config = dict(
    d_model=256,
    experts_per_token=4,
    d_shared_expert=256,
    moe_layers=[1, 2, 3, 4, 5, 6, 7, 8, 9, 10, 11],
    router_score='sigmoid',
    normalize_top_k=True,
    balance_bias=True,
    lr_router=0.000554,
    tie_embeddings='early',
    optimizer='soap_variant',
    grad_clip=1.0,
)
Below are experts of layer 8 (counted from 0) of a mixture-of-experts language model. Rows are named router (the router's row for the expert), gate (a neuron's input weights, with its number), up (a neuron's input weights, with its number) and show model dimensions 0-255. Each number is 128 + 32 x the weight over its row's rms, rounded and kept within 0 to 255.
Before each expert's rows: a language model's description of what the expert responds to. This comes from a sample of Wikipedia text that the model never trained on.

# expert 47
Final letters and suffixes of non-English names and words, e.g. Romanian, Spanish, Japanese romaji, including diacritic letters like ș, ō, ā.
router [156 102 103  65 174 147 113 191 142  90 161 152 129  87 141  93 131  84 217 126  88 105 137 154 131 132  93 133 141 133 120 163 181 168  87 153 187 157 154 134 151 114  72 130  43 122 177 123 136 126 109 126 154 181  83 144  60 118  85 113  93 108  60  89 116  81 140 123 117 131 152 137  33 160 113 133  88  79 152 105 130 103 138 163 135 150  78 146 105 129 165 127 145 120 189 173  75 128 130  71  83 152 103 104  93 160  77  83 118 178 123 155 127 127 134 119 176 143 149 140 179 166 106 181 159 119 122 150 128 129 148 135  97 103 113 122 211 106 101 165  63 149 202 142 164 100 119 130 143  61  97  80 136  84 155 173 145 111 136 140 127 147 124  86  99  96  89 118 172 124  94 123  78 109 101 139  97 160 129  84 152 118 129 118 169 107 133 107  79  57 151 132 163 174 149 101 164 116 101 112 101 162 157 169 118 188 132 122 164 124 161 172 154 140 125 160 125 128 103 202 134 121 125 123 132 151 110  70 121  99 134 207 118 101 148 136 144 123 112 149 136 132  93 103 131 132 125 138 154 110  74 170 105  90 148 147]
gate2 [ 78 132 147  82 139 173 130  99  73 181  78  69 139 120 206 167 122 109 155 102 116 147 133  88 154 137 184 169 168 139 136 143 106 138  78  71 132 117 137 164 136 123 129 105 116 139  74 152 134 165 135 199 123 190 133  82  74 140  85 159  99 104 105 119 118 126 159 117 174  51 204 173  77 102 137 132  58 147 158  88  79 101 145 127 115 168 181 119 104 184 150  74 121 163 163 113 125 140 135 135 139 139 123 120 138 165 102 173 168 156 166 150 169 118 202  97 132  92 147 156 109 121 129 111 117 160  74 146  93 141 136 127 172 141 114  96  99  69  89 180 139 176  92 141 170 184 107 145 105 118 187 138 131 115 140 127 165 101 120 150 162 108  85 176 152 121 132 134 166 108  91  75  86 108 122 138 133  80 149  95 153 108 113 147 101 167  91 116 161 110 114 123 135 174 169  98  85 164 115 157 137 105  44 132  66 145 136 115 121 173  74 140 166  82 150 115 114 136 109 158 136 189 165 153 150 125 129 124 114  75  63 143 176 172 176 103 127 115 160 127 122 158 110 122 177 118 131 109 135 130 171 150 117 127 140  72]
up2 [176 101 110 168 154 136  96 122 143  43 144  93 165 141  89 152 134  99 117 141 109 135  80 142 161  77 150 157 129  73 116  82 151 150 116  91  93 125 124 182 127 132 122 177  80 124 111 111 143  99  52  89 127 134 176 118 124 119 164 156 180 152 149  96 112 167 126 111 139 146  96 101 142  91 163  90 132 128 105 142 135  75 125 111 111 225 168 130  87 161 122 157  87  86 123 195 166  98 126 151  60 139 108 138 102 143 104  79 147 106  90 174  97  98 117  98 109 156 149 123 113  81 148 130 110 108 131 111 165  93 126 166 117 114 136  84 170  68 163  98 150 131 166 116 163 169 130 113 167 205 140 130 153  88 152  64  99 152  70 105 125 135 130 156  96 172 132 141 124 182 137  87  78 165 135 168 134 140 125 163 126 116 124 130 105 126 128 161 138 107 119 113 147 169 215 174 120 139  94 104 125 127 118 133 103 145 105 114 154 122 217 122 132 150  93 126  91 156 102 105 122  96  85 102  36 156 123 145 138 125 147 128 152  98 195  89 154 131 150 129 163 123 127 169 218  76 101 200 141 112 131 207 140 137  71 136]

# expert 38
Words inside wiki section headings after equals signs, such as Early life, History, See also, Career, Awards.
router [208 174 154 124  82 160 212 149  98 135 124 181 174 144 141 137 143 122 159 162 130 100 125 155 106 111 113 107 145 122 131 114 136 161 124 105 100 141 137 185 132 110 113  63 101  84 138 163 167  95  75 161 125 154  65 101 113 122  86 141 151 135  94 157  84  61 170  62 101 117 122 183 129 140  87 128 135 102 173 127 101  77 126  96 129 131 167 112 123 117 162 144 132 126 129 117 149 105 132 127  91 132 111 123 157 177 191  77 106 116 152 140 107 131 112 119 196 100 211 110 124 155 140 111 171 185 173 148  83 121 141 106 170 154 164 138 143 127 141 189  98  90 192 144 166  95 135 109  68 107 121 108 125 155 112 124 208 153  98 122  80 161 137  88 174  61 113  98  88 176 131 144 104 160 136 162 118 129 121 105 139 161 143 162 153  56 148  83 114 124 213  83 122  42 113  76 200 155 131 137 131  98 150 150 147 159 103 129 154 167 158 127 147  90 181 176 118 171 111 123 166 138 111 107 113 103 164 166 137 100 134 139  89  87 143 153 142  70  93 136 154 115  91 105 142 122 123 115 105  99 135 175 177 105 101 105]
gate0 [162 132  81 176 141  49 171 175 184 108 192 174 159 132  76 134 120 119 102 150 132 172 146 143 123 131 195 144 152 129 115 152 107 163 120 161 116 105 119  77  41  77 118 115  92 143 122 138 131 105 124  49 140  91  67 141 127 104 181 103 154 125 119 117 127 167  93 135 115 117 126  96 141 116 142 170 150 136 202 143 118 125  88 131 130 126 136 106 132 155  96 123 159 183 122 199  50 133  93 107 154  51 172  80  85 109 109 152 102 135 128  98  35 159  47 111 110 113 155 131 129 122 127 148 142 113 138 183  98 148 179 123 137 104 154 139 115 137 163 112 114 112  87  33 129 155 161 208 143 160 136 107 148 112 140 111 110 161  96  81 156 135 166 129 110 122 141 178 127  80 141 159 142 133 177 190 143 171 107 117 117  73 100 106  70 156 172 105 110 151 144  94 115 140 134 145 158 164  99 125 103 156 163 157 129 152  78  97  80 133 125 122 115 149 145 139 135 120 119 151 138 104  95 145  60 128 129 100  91 169 118 153  99  94 152  92  93  92 136 174 130 136 111 127 179 149 136  94 159 170 141  63 138  86 150  83]
up0 [105 202  96  86 126 143 124 116 101 116 144 151 135 122 115 112 132  42 130 137 175 111 119  83 168 141 142  77 120  98 159 168  94  87 116 189 141 153 103  60 146 125 112 109  98 121  82 109 129 212 119 149  96 124 137 101 135 110 155  91 168 161 160 103 122 114 163 114 122 151 154 106 129  96 123 179  98 182  72 129 158  89 136  60 113 149 136 112 113 141  69  94 123 133 127 125 119 122 159 144  94 125 130 106  89 125  92 140 183  81  66 157 118  77  85 153  74  68 121 141 102 121 110 126 150 193  66 109 164  72 106 108 147 219  63 148 138  96 139  83 145 137 104 149 186 108 112 149 123 137 122 123 129 120  79 143 112 105 121 116 117 138 149  76  63 135  94 137 112 123 127  82 147 111 118 171 159 118 115  65 159 136 117 177 116 104 183 119 121 151  87 194 126 177  62 161 147  87 109  73 160 126 155 110 154 160 125 146 108 138  92  91 156 131 162 103 144 136 136 126 176 148 134 134  96 106 113 105 122 139 142 134  90 140  70 222 163 128 154 187 132 102 146  91 164  67 159  58 134 158 124  62 130  97 125 124]

# expert 24
Middle and final pieces of non-English names and words, often Asian or Indic, such as Sh-iva, Tan-tra, Don-g.
router [123 121 197  97 173 158 136 119 126 121 147  69 140 116 125 117 101 114 172 129 113  96  77 124 169  92 134 166 146 143 170 136 150 142 112 107 161 155 155 130 114 101  79  95  52  90 101 146 179 164  83 161 125 160  90 121 118 122  91  84 125 108 104  94 103 123 109 130  92  49 185 179 136 113  97 155 166  95 123 119 157  84 159 134 138 172  83 146  59 152 124 156 124 134 142 160  61 105 144 157 113  99 119 155 103 125 100 106  68  83 116 138  74 156 126 154 136 156 165  80 144  71 127 120 148 170 104 166 162 120 177 146 130 132 126 127 162  76 113 136  86 203 183 139 155  78  93 120 120 114 123  68 155 129 131 164 144 140 168 131 149 132  70  89  85  85 142 124 151 143 173 125  91  80 109  94  97 138 149 135 151 129 101 155 171  66  92 105  60 124 169  56 118 113 129 108 123 159 203 166  91 175 113 175  85 172 140 153 164 126 137 108  85 190 160 166 117  84 132 183 161 110  95 117 139 105 111  84 107 194 142 134 140 124 152 172 139 153 143 151 154  95 139 162  93 160 144 143 183  96  98 158 136 154  92 185]
gate2 [198 180 109  94  90 109 132 138 155 164 113 124  86 141  22  77 129 180  75 105 139  87  94  67 128  94  73  97 141 153 127 138 191 104 142 163 200  90 154 154 116 103 139  97 109 153 191 132 124 117 121  74 144  68 148  86  99  73  92 150 117 115 105 107 111 118 172 133 107  88 148 134  93 157 182 112 161 128 151 136  55 118  59 149 133 129 102 158 102 190 139 116 127 104  87 124 139 145 127 171 153 128 115 115 148 130 136 130  29 157 119 150 127 122 105  79  92 158 167 130 152 129 110 129 111 144  71 132 145 139  80 183 140 110 145 167 186 119 123 150 133 156  69 124 136 126 127  39  88 127  49 147 101 131 163  92 169  85 100 147 150 133 173 165 125 129 155 119 136 172  82 121 113 158 113  87 140 127 163 175 131 152 145  75 169 157 193 132  89  92 157  89 122 187 144  94 103 178 111 134  78 123 133 150 127 135  66 107 125 163 100 134 116 103 149 125 173  98 129 120 124 158 150 159 168 107 180  92 180 117 126 163 111  96 159 159 144 135 161 151 107 137 127 128 111 126 138 100 115  94 117 155 187 155 149 145]
up2 [129 130 143 145  94 165 164  27 111 130 147 109 102  84  59 164 182 164 119 113 114  88 144 162 143 118 146 116 154 169 193  83 144 164 170 113 132 151 132 196 117  62 170 136 157 133 131 123 126  98 156 107  97 130  86  60  56 121 108 154 144 151 129 167 153 147 113 153  88 107 130 128 120 134 136 105 153 184 135 143  86 121 105 141 119 120 118  96 165 161 153 140 146 104 112 111 195 166 134 125 115  99 140 135 119 162 193 138  81  85 114  90 177 134 127 126  72 105 168 168 142 125 129  92 102  66  85  84 116 178 125  98 185 103  69 154 166 129 125 115 122 133 178 158 125 139 169  92 123 100 158 162 108 144 174 164 127 114 151 148 138 206 133 176 120 112 145 119 102 146 180 140 174 163 107 113  59 153  96 142 129 117 134 111 150 127 145 179 144 176 158 100  75 114 161  67  80 132  93 100 168 130 212  95 154 115 124 147 143 145 168 161 113 169 141 150 167 154 141 115  98 112 139 139 146  70 156 119  71 129  65 161 109 109 173 218 105 124 134 116 133 133 131 115 183 152 131 100 132 200 163  92  97 128  86 105]

# expert 32
Final pieces of given names and place names, often a single vowel, such as Georg-e, Jenn-y, -ville, -borough, -bury.
router [138 130 201  58 157 121 142 176  79  95 126 127 151 134 131 142  89  89 180 146 104 107 106  91 153  90 100 133 143 217 186  98 120 176  79 111 159 126  97 117  96 126  83  90  20 112  70 106 150  93 157 135 159 137 127 123 107 128  80 101 114 135  94 160  92 116 148 129 163  91 170 130 141 124  74 132 145 116 118 120 119  95 164 107 156 152 123 118  40 204 194 190 150 150 205 165 117 114 128  63 110 112  98 123 130 172 136 150  47 133 157 128  92 122 127  83 102  91 167 120 138 128  95 128 150 150 127 155 148  85 157 103 108  86 120 123 192 117 102 158  87 182 193 173 106 103  84 145 110  87 117 103 176  95 146 195 161 152 162 116 169 118  72 104 173 150 121  68 140 158 135 158 120 124 138 137 125 136 130  94 133 151 131 105 158 105  93 100 108 119 166 126 131 127 163 101 138 137 189  98 135 191 130 190  82 132 127 145 153  73 143  83 112 160 159 123 146 124 136 172 106 107 108 100 121 120 125 119 143  94 119 179 122 136  90 121 138 142 119 162 132 131 138 145  80 160 112 133 180 118 106 206 104 148 114 134]
gate0 [176 139 147 133 193 143 142 143 155 124  69 148  96 106  71 112  78 160 159 139 166 153 196 187 132  86  82 123 114 131 109 144 154 121 113 127 170 151 172 100 128  80 128 123  69 125  96 108 149  99 179 125 198 181 180 141 141  87 123  45  55 100 161  72 145 130 121  90 108 101 118 108 175 176 115 144  95  91 140  74 141 113  56  72 107 172 161 111 162 110 102 163 162 138 152 128 198 132 156 110 163 120  61 139 111 100 130 196 112  99 132 107 136 123 162 128 165 134 105 144  75 113 167 114 117 120 140 157 101 142 168 103 129 150 167 156 135 114 111 121 103 169  91 110 127 136 129  78 103 136 118 133 154 116 108  69 146 131 163 129 125 112 134 101  88 151 115 145 174 128  97 136 124 143  97 114 109 164  64 116 123 168 130 137 163 117  49 199 115  56 141 142  75 100 189 159 167 127 138 115 156 138 160  97 115 135  75 142 120 121  65  93  83 133 169 144 121 100 158 115 214 104 124  88 136 131 148 181 149 127  81 115 157 118 137  94 135 169  64 161 145 140 144 120 152 193  86 167 164 130 113 131 109 115 109  94]
up0 [124 130 137 220 112 153  93 164 155 129 133  83 143 148 123  61 179  88  71 123 128 120  75 107 134 120 148  98 142 134 143 154 140  90 174 130 110 100 138 165  93 158  58 158 107 155 129 141 116 147  96  90 108  49 134 177 157  40 177  77  71 135 157 201 129  87 134 158  89  95  72 176 146 150 137 148 105 129 145 109 138 171 179 141 145 105 134 115 175 146 195  77 106 146 115  90 132 102 153  91 134  92 139 130  72 116 119 133  68 124 110 145 108 159  83 119 118  86 125 171 168 147 107  83 160 171 161 112 149  68 112 141 178 122 176  94  52 142 181 167 174 130 143 119 130 159 102 128  89  92 142  87 125 148 125 194 116 179 109 141 162 124 176 131 187 114  92  96 142 134 156 162  90 119 130  94 112 125 170 113 160 120 157 145 113 148  77  88 165 126 160 124 121 125 112  93  71 107 151  88  95 134 133 135 121 154 195 132 109 131 125 118 125 164 119 129 137 151 139 144 148  87 108 149 107 118 121 103 122 123 108 133 160 136  74 185 170  52 132 121 109  74 168 133 124 128 162  99  68 129  97 129 186  80  76 134]

# expert 50
Prepositions and list connectors that link a phrase to what follows, especially as after known, plus including, such, called, by.
router [160 147 128  30 202 106 154 124 130  99 118 136 100 107 144  86 109 125 177 130  95 131 139 131  89 115  97  80 187  91 148 129 125 159 104 114 118 165  99 182 132 174 124 120 135  94 120 175 100 100 180  64 120 137  86 157 104 132 121 134  68 141 115 120 114 106  88  54 139 120 128 158  95  87  85 118 104 144 185 122  83  55 197 103 119 217 132 109  98 183 144 176 144  98 181 144  88 114 110  98 137 145 125 148 151 130 142 149 116 129 113 105 125 157 118 161 101  85 140 130 155 136 122 138 112 156 126 196 102  92 188 141 154 171 146  81 186 117  76 159 117 115 154 160 136  95 135 169  82 104 169 128 138 127 171 113 141 136 118 118 121 110 145 117 171  88 148 120 172 118 124 182 101 108 119 147 106 113 141  76 144 145  84 143 110 116 100 125 101 113 209 119 194 105 117 124 166 157 143 101 107 195  58 172  99 126 100 129  80  81 149 166 140 174  91 103 110  70 124 158 159 136 132 130 143 153 180  85 145  77 119 225 116 100 101 126 120 123  64 145  99 120 127 191 168 123 117 101 148 156 142  77 127 118 149 163]
gate2 [115 110  97  98 154  88  99 112 149 123 147 127 103 153 128  78 104 134 156 191 108 174 147 138  50  76 131 137 154 155 106 107 138 148 129  94 119 129 164 118 145 137 136 160 102 142 109 118 112 119  84  91 126 173 216 127 138 154 120 132 105 111 130 190 138  84  97 138 136  50 117 184 218 141 173 126 111  53 184  81 139 111  54 121 137 160 143 164 111 172 142 118 118 106 132  93 143  69 109  76 141 191  99 118 146 123 160 149 118 148 250  73 112 150 108 128  96 184 103 127 145 170 141 175 115 109 112 132 183  87  88  81  88 149 138  81 159  87 139 126  95 146  97  86  85 120 158 137 139 125 132 111 109 113 168 102  68 113 187 175 178 136 116  85 165 197 122 136  99 166  81 118 101 148 136 106 150 129 124 112  91 134  99 110 156 100 127 124 150 162  53 116  87 184  91 152 155 144 109 178 140 185 140 155 146 112 125  67 110 157 156 167 101 152 142 135 110 131 164 149 189 124 120  90 141 114 110 125 140 119 139 120 132 175 150 135 104 165 104 143 115 179 128 157 131  79 181 113 154 113 161 139  86  99 117 103]
up2 [ 87 130 144 103 148  79 157 189 150 107 158 106 152 123 127 109  89 113 129 164 199 121 107 113 153 175  97 150  99 121 122 172 149 145 138 135 120  46  99 100  91 108 186 151 123 104 125 105 112 112 118 150 124 231 177 103 157 162 115 185 115 154 112  93 130 114 145 118 132 130 113  99 163  79 117 101  45 109 142 129 133 154 110 128 103  73 172 109 146 151 164  92 168 198  35 137 130  92 128 127 176  81 128 151  91 134 136 162 107 178 117 158 117 102  74 130 124  79 124 109 144 145  77 162 186 108 116 148 127 132 143 129 131 172 154 161 130 112  87 114 119 147 136 145  75 172 107 112 152 126 103 196 135 126 123  86 107 112 132 139 181 126 125 142 183 155  47 111 124 140  69 156 140 142 131 138 130 149 187 167  92 113 122 203  97 104 128 164 171 133 102 124  65  65 175 113 127 136 130 163 165  93 138 117 176 125 142  75 100 142 170 142 106 112 100  89 113 123  72 133 133 157 123  97  66 130 123  94 110  77 156  91  97 150 189 160 122 108 141 120 137 123 164 117 126 144  97 136  90 216  93 171 156 178 128 185]

# expert 10
Line breaks, pipes and hyphens opening rows of tables, bullet lists and match results, especially after dates or scores.
router [182 130 156  80 120 101 159 129 159 123 123 109 158 127 122  46 104 156 144 149 140 102 136  78 173 125 145 132 216 146 155 152 172 104 150 112 123 120 192 161 154 144 122 102  80 133  68 190 135 100 111 125 126 157 136 163  91 157 169 156  90 107  93 150  80 107 101 134 189  66 169 136 118 100  95 206 142  53 161  86  68 163 118 148 146 154 118 100 121 116 167 122 140 106 133 129  83 103 124 163 131 146 108 122  53 184 164 122 147 112 114 169  65  97 131 141 164 108 110 124 144 121 126 128  96 129  89 132 142 119 140 105 111 115  89 136 124  89 133 146 106 108 199 120 187 144 156 179 116 121 143 123 145  81 200 171 148  95 149 138 147 205  78 106 145 101 108 124 124 143  98 178 113  98 144 105  64 143  78 126 180 136 118 146 128 121 112  60 154 107  88  85 203 125 159 167  88 134 141 157  47 120 151 164 135 128  99 157 191  58 141 156 140 129 139 120 171 125 137 157 103 129 143 133 151 156 151 131  96  96 173 126 179 129  82 167 122 142 139  74 124 158 112 127 132  99 123 141 161  96 121 133 209  82  89 139]
gate1 [159 117 132 109 168 149  98 132 124 169 167  76 140 113 121 110 129 148 123 219 185  87 166 108 151 139  95 208 166 168 115 143 125 142  95 138 128 151 160 100 155 148 147 112 108 128 114 124 126 141 122 171  80 123 122  94 141 128 153  94 104 187 169 139  99 148 139 156  97 132 138 128 137 126 119 110 147 171 134 161 199  92 153 169  88 115 155 106  99  91 119 151 148  90 120  81 113  58  87 142 128 101 112 149  80 166 166 164  94  92  71 146  86  65 114  91 177 135 164 178  82 171 134 130 172 135 162  92  95 123 125 159 161 145  73 151  75 116 158 169 132 149  95 106  49 130 164 121 166 153  66 122 161 162 177 196 237 131 141  94 112 173 112 161 110 119 101 130 115 126 161 143 160  66 142 115  93 139 147 148 145  83  79 122 194 134 158 115 120 113  98 116  86 123 119 118  78  78 134 142  48 128  93 150 141  92 109 147 142 105 161 124 152  92 160 129 141  91 145 137 135  89  92 145 169 163 133  78 116  85 159  95 164 103 151 158 157 116 112 122 115 119 161 133 132 124 138 184 124  58 185 118 113 143  58 141]
up1 [139 126 180  98 103 151 160 135 175 111 111 115 125 136 124  84 161 133 119 111 104 160 130 138 159 150 133 105 133  80 107 117 150 145 110  83 179 154  96 139 106 112  84 103 136 182 137 113 175 179 160  61 110 160  80 124 155  72 144 160 146 130 129 152  71 100  80 113 121  75 116 105 174 129  99 157  99 173 145 143 120 147 112  75  95 113 135 151 139 139 114 142 152 130  88 128 160 146 118 154 180 163 104  71 134 154 138  44 142 147 179 157 105 143 106 112 118 108 184 167  79 123 187 122 145 159 171 160  72  87 102 116 131  66 218  90 162 153  84 104  79  73 133 131 104 147 189 176 127  90 103 146 130  81  75 107 120 223  75 131 150 129  85 132 111 128 126 154 175 167 220 139 138 200 172  79 161 147 104 131 107 162 140 156 147  99 125 153 143 142  92 121 169 173 148 118 142 156 106 167 197 103 147 163 100 116 206 165 125 223 103 164 141  74 176 139 144 147 122 154 108 105  96 119 104  89 163 120 135 116 144 137 113 101 163 121 153 122 144 115 130 111 156  84 139 148 100 116  97 136 126 139 127 117 155 119]

# expert 13
Opening quotation marks, parentheses, brackets, braces and dollar signs that begin quoted titles, citations or LaTeX math, such as "pig", (Philadelphia, $\hbar.
router [120 127 133  61 146  80 179 165 122 152  86 120 124 133 159  57 124 123 158  98  90  89 173  68 122  72 128 143 126 152 168 125 153 131  95 137 151 189 148 160 143 149  97 113 138  28 137 138 109  92 123 139 130 189 142 118 133 106  78 101 108  92  69 137 121 122 141  90  86 138 140  96 115 163  15 189 130 120 150 139 170  78 139 141 113 147  80 186  94 130 151 124 191 152 101 106 141  84 154 182 102 139 121 143 109 189 137 114 111 145 134 119 138 165  75 137 136 144 109 125 150 146 152  82 139 185 111 123 129  90 104 180 128 102 150 110 142 156  94 147 142 204 160 177  89  75 126 186  95 138 124 115 148  99 158 183 124 130 127 168 108 108 136  68 121 151  99 139 133 130 110 155 130  84  97 153  58 121  79  85 133 140 132 149 120  96  87 141 107  57 141 105 137 130 134  89 112 140 156 121 135 119 160 108 100 127 129 136 131 116 141 129  95 114 163 189 138 118  91 150  85 116  85  84  93 197 170 114 171 144 121  97 114  71 185 150 135 151  54  86 154 149 103 191 134 184 132 138 107 142 185 173 149 105 152 162]
gate1 [ 95 157  75 104 145 166  95 112 142 155  86 122 119 110 103 150 165 145 146 141 142 137 151 144  86 125 158 141 125 195 159  85 155 176  95 155 137 109 137 130 135 121 115 151 151  71 128 111 184 174 104 176 159 135 115 137  97  86  86 110 110 153  60 160 113 113  88  90 188 126 188 122 105  63 146 187 117 170 101  94 122 184  82 103 140 167 144 108 122  79 114 153  58 176  97 209 110 108  90 103  59 130 129 169 111  89 109 158 146 121 115 144 159 153 145 102 115 131 158 138  99 121  96 185 169 152 118 142 115 139 102  90 112 128  87 128 141 114 145 191 210 117 184 132 131 166 164 148 149 139 109 110 131  99 158 118 152 115  92 230 185 143  27 144 104 141  52 124 193 115 124 174 100  77 159 103 121 135 171 103 191 166 145 158 136  96  84 121 105 118 119 129 157 141 136 132 124 120 177 156 123  89  87  86 103 113 136 140 142 130 126 126 195 129 169 120 125 112 137 117 114 107  92 148  68 129 106  81  86 100 134 152 107 125 131 119 101 169 107 162  84 178 161 102 103 125 163 152 110 123 133 147 175 160 131  78]
up1 [115 116 121 137  95 145 120 115 164 132 112 164 141 158  98  95 129 139 129 130 102 126 185 136 142 182  96  87 109 144 219 150 129 110 165 122  96  87 136 163 140 140  85 138 134  93 118 139 100 157  63 154 132 208 120  80 106  94  75  67  98 162 111 137 106 110  71 128 132  25 125 105 123 146  96 137 136  81 161 132 150 110 105 157 150 122  94 118 121  98  90 142 107 162 131  94 158 116 114 114 134 117 111 123 105 136 158 130 171 126 103 171 141 169 143 107 137 131 194  55 137 119 104 198 123 207 142  87 109 163  66 137  87 118 141 157  99 196 113 135 144  92 106 107 157 165 166 134  54 114 128  92 129 177 145 109 122 153  95 160 152 123 152 171 115 133  65 145 164 134 104 142 181 146  96 135  76 112 191  90 166 173 120 104 141 133 121  77 127 154 120 134  85 128 152 180  84  94 177 128 154 143 196 136  84 164 123 166 143 112  73 126 126  69 101 115 114 144 119 113 107 154 106  73 150 102  98  74 146 189 107 122 120 116 111 196 115 124 153  86  94 120 167 143 186  47 134 115 162 126 123 118 132  46 139  96]

# expert 4
Common topic and material nouns naming fields, substances or groups after articles or of, such as water, music, football, politician.
router [164 114 121 134 160 167 172 123 143 120 242 180 131 163 164 109 101 129 138 110 121 122  91 131  75  93  79 124 217 170 107 130 159 134 126  86 110 188 146 187 143 122  77 136  68 105 102 136 112 135 143 156  96 175 142 135 172 132 122  99 140 102 112 139  87 115 105 116 132 104 120 244 107 167 114 128 193  46 141 134 103  82  75 121  81 115 160 112 141 164 169 102 175 131 135 139 101 127 174 130 113 143 136 163 113 185 138 161  46 175 107 118 146 178 115 118 147  95 103  87 128 116  93 158 144 165 104 175 112 122 153 123  88 132 133 121 124 112 125 173 110 126  96 154 134  82 113 139 127 107 105 147 118 169 173 157 192 131 102 141  38 148 130  85 106 138 114  77 193 133 105 139  68 139 150 141 147 180 126 143 165  99  74 135 133  68  86 135 111 116 137  89 149  95 120  90 149  77 119 151 160 108 102 159 117 192  89 156 120 122  95 108 132 149 129 156  81 160 139 119 115 108 100 122 118 111 186 128 170  71 146 119  77 125 156 101 185 162 118 135 143 142 109  72 104 129 164 145 134  93 109 148 188 130 122 148]
gate0 [164 114 152  96  76 126 160 127 108 152 105 131 137  86 126 133 138 201  84 100 114 123 143 194 151 111 100 119 108 131 146  74  84 102 127 156 102 107 135 170 135  98 127 205  77  86  92  93 129 201 128 129  77 165  48 139 127  98 150 123 108 100  64  84 103 192 107  53 124 126 133 191 152 123 103 143 149 120 104 148 114  90  67 143  64  94 124  98 122 131 162 143 114 102 124 140 140 137 178 138 177 121 191  86 166 205  76 145  87 107 131 132  84 155 148 124 110  98 157 152  73 182  63  64 133 120  74  98  83 104 141 141  99 170  94 138 106 129 128 131 134 107 130 121  57 120 114 104 117 132 142 166 160 135 208  98 135 114 127 128 107 100 196  89 142  93 175 121 155 105  45 121 130 110 153 151 128 152 126 113  82 144 153 136 139 143 100 121  76 188 120 138 129 121 142  51 170 115 112 116 136 153 120 130 160 109 122 156 142  81 170 147 132 170 164 156 108  60 150  96 163 151 152  70 114  83 143 104 125  82 117  91  89 154 125 152 129 153 151 154 120 101 126 162 124 148 124 120  91 127 136 137 135 147 183  74]
up0 [130 121 122 143  82 163 114 112  72 153 137  97 101  91 155 132  93 100 115 106 135 133 111  73 133 169  96  80 155 151  82 114 176 132 114 131 110 122 143  62 119 160 158  97 185 144 134 167 106  83 163 123  71 141 130 104 107 161  93  82 113 126 108 147 131  89 105 113 112 201  97  79 106 107 134 170 122 151 114 108 110  67 107 143 156 125 106 127 147 105 115 128 107  91 133  98 119  40  91 131 211 176 129 117  98 115 162 162 165 152 136 178 162 175 163  88 131 127 111 126 189 143 156 137 106 116 109  84 166 106 137 162 122 101  88 125  98 166 163 157 151 120 102  87 166 154  98 144 101 158 138 118 142 176 161 153  62 170 140  93  66 125 116 124  86 173 120 148 124 115 173 130 155 155 165  62 141 118  67 120 149 124 112 139 138 160 146 111 172  93 131 128 189  85 156 120 111 136 146 154 151 150 114 156 112 178 123 196 137 157 104  97 107  99  61  97 154 156 165 142  56 165  93 124 103 215 131  43 138 167  69 110 161  67 138 159 127 169  76 151  88 108  93 160 152 164 157 106 140 110  83 146 145  96  82 166]

# expert 15
Capitalized first word or piece starting a list item, heading or table cell after a dash, pipe or line break, e.g. State, Sidewinder, In.
router [170 158 226  80 159 111 152 163 116 161  90 144 157 131 106 151  76 132 149 125 161 114 134 113 134  65  92 114 149 165 144 142 156 105  40  63 118 115 118 132 113 131 159 131  61 136 133 167  83 117 131 143 125 167  67 117 107 106  83 133 113 113  57 119  89  97 167 106 137 122 169  89  82 153 138 130  88 126 186 163 132  81 159 115  69 204 110 144 135 160 114 176 129 121 158 179 128 129 135 182  83 152 144 150 114 158 162 124 154 118 193 120  98 173 118 141  98  59 111  99 152  83 100 130 118 122 130 162 128 115 145 109 140 106  88 102 108 121 129 156  78  91 155 138 156 109  78 139  90 121 176 106 116 107 141 137 145 124 148 114  47 151  95  91 156 128 133  75 117 149 126 131 106  94 146 121  72 157 113 108 139 194 146 123 125  76  47  84  98 103 160 109 141 107 133 111 139 125 160  77 111 189 153 134 102 119 125 145 100 140 180 169  65 103 159 114 136 128 141 158 121 125  86  27 125 154 116 127 154  75  90 192 139 100 118 203 186 126  84  96 142 104 110 119 143 144 131 175 118 138  94 157 118 160 149 156]
gate2 [140 115 196 148 157 102 145  87  76 159 170 151 142 168 151 121 154 148 136 106 104 109 128 118 111  46 141 136 118 162 164  98 119 202  77  85 105 152  96 112 117 111 153 118 112  87 146 138  71 164 147 132 154 124  83 173 179 112 126 116 142  92 110 108  79 152 134 168 114 177 133 135  87  98 104  85 166  91 128  96  91 149 106 130 135 153 153 142 120  76 130 138 167  46 150 115 185 104 125 125 162 136 125 121 114 129 126 105 122 144 113 141 119 174 110 130 105 139 140 136 116 166 120 161 145 131 137 149 154  96 101 153 115 189 172 181 146 156 188 103 152 126 142  94 133  90  92  80 132 115 139 148 145 144 144 141 102  91 126 162 148 107 172 140 146 159  92 113  61  99 158 148 113 133 150 164  53 107 166 167 175 121 127 104 124 139 150 162 119 111 164 115 130 115 165 104 143 134 154 175  68 113 111 137  67 112 151  33 127 136 122  81  76 155 117 210 185 149 180 183  67 129 145  79 130 154 137 127  93  71 102 147 188 134 117 101 177 171  60 139 167 123  86 120 123 151 133 146 144  76 191 199 211 178 101 139]
up2 [152 126  77  91 134 113 124 106  65 108 139 162 137 120 117 157  71 113 113 112 102  75 147 106 113 117 110 174 112 173  82 119 151 136 106 154 139 137 112 145 178 100 138 133 175 130 124 105 127 148  61 185 121 113  54 122 153 113 164 128 124 108 188  64 154 105  97 104 130 120  91  90  86 142 107 172 125 163 105  77 186  99 123 166 156 135  97  74 168  99 141 165  85 138 184  96  96 168 147 129 150 157 133 132  70 150 153 145 145 119 159 113 130 167  94  76  93 171  38 145 136 126 169 134  89 113 153 142 104 124 130 118 117 194  83 153 122 179 192 102 124 127 137  69 104 116 128 123 105 145 150  91 108 136 111 161 162 155 130  98  96 131 130 160 167 151 162 118  88 204 138 178  79 138 208 107  84 173 132 130 152 159 148 132 118 221 158 125 147 120  83  55 148 206  99 125 157 218 121 192 149 125 107 128 143  85 132 138 141 151 150 113  96  63 146  92  71 125 138 142 101 184 127 112 132 110  97 156 129 105 155 126  83 139 147 154 110 109 160 154 167 125  90 104 141 129 105  82 116  92 145 138 171  93 114 115]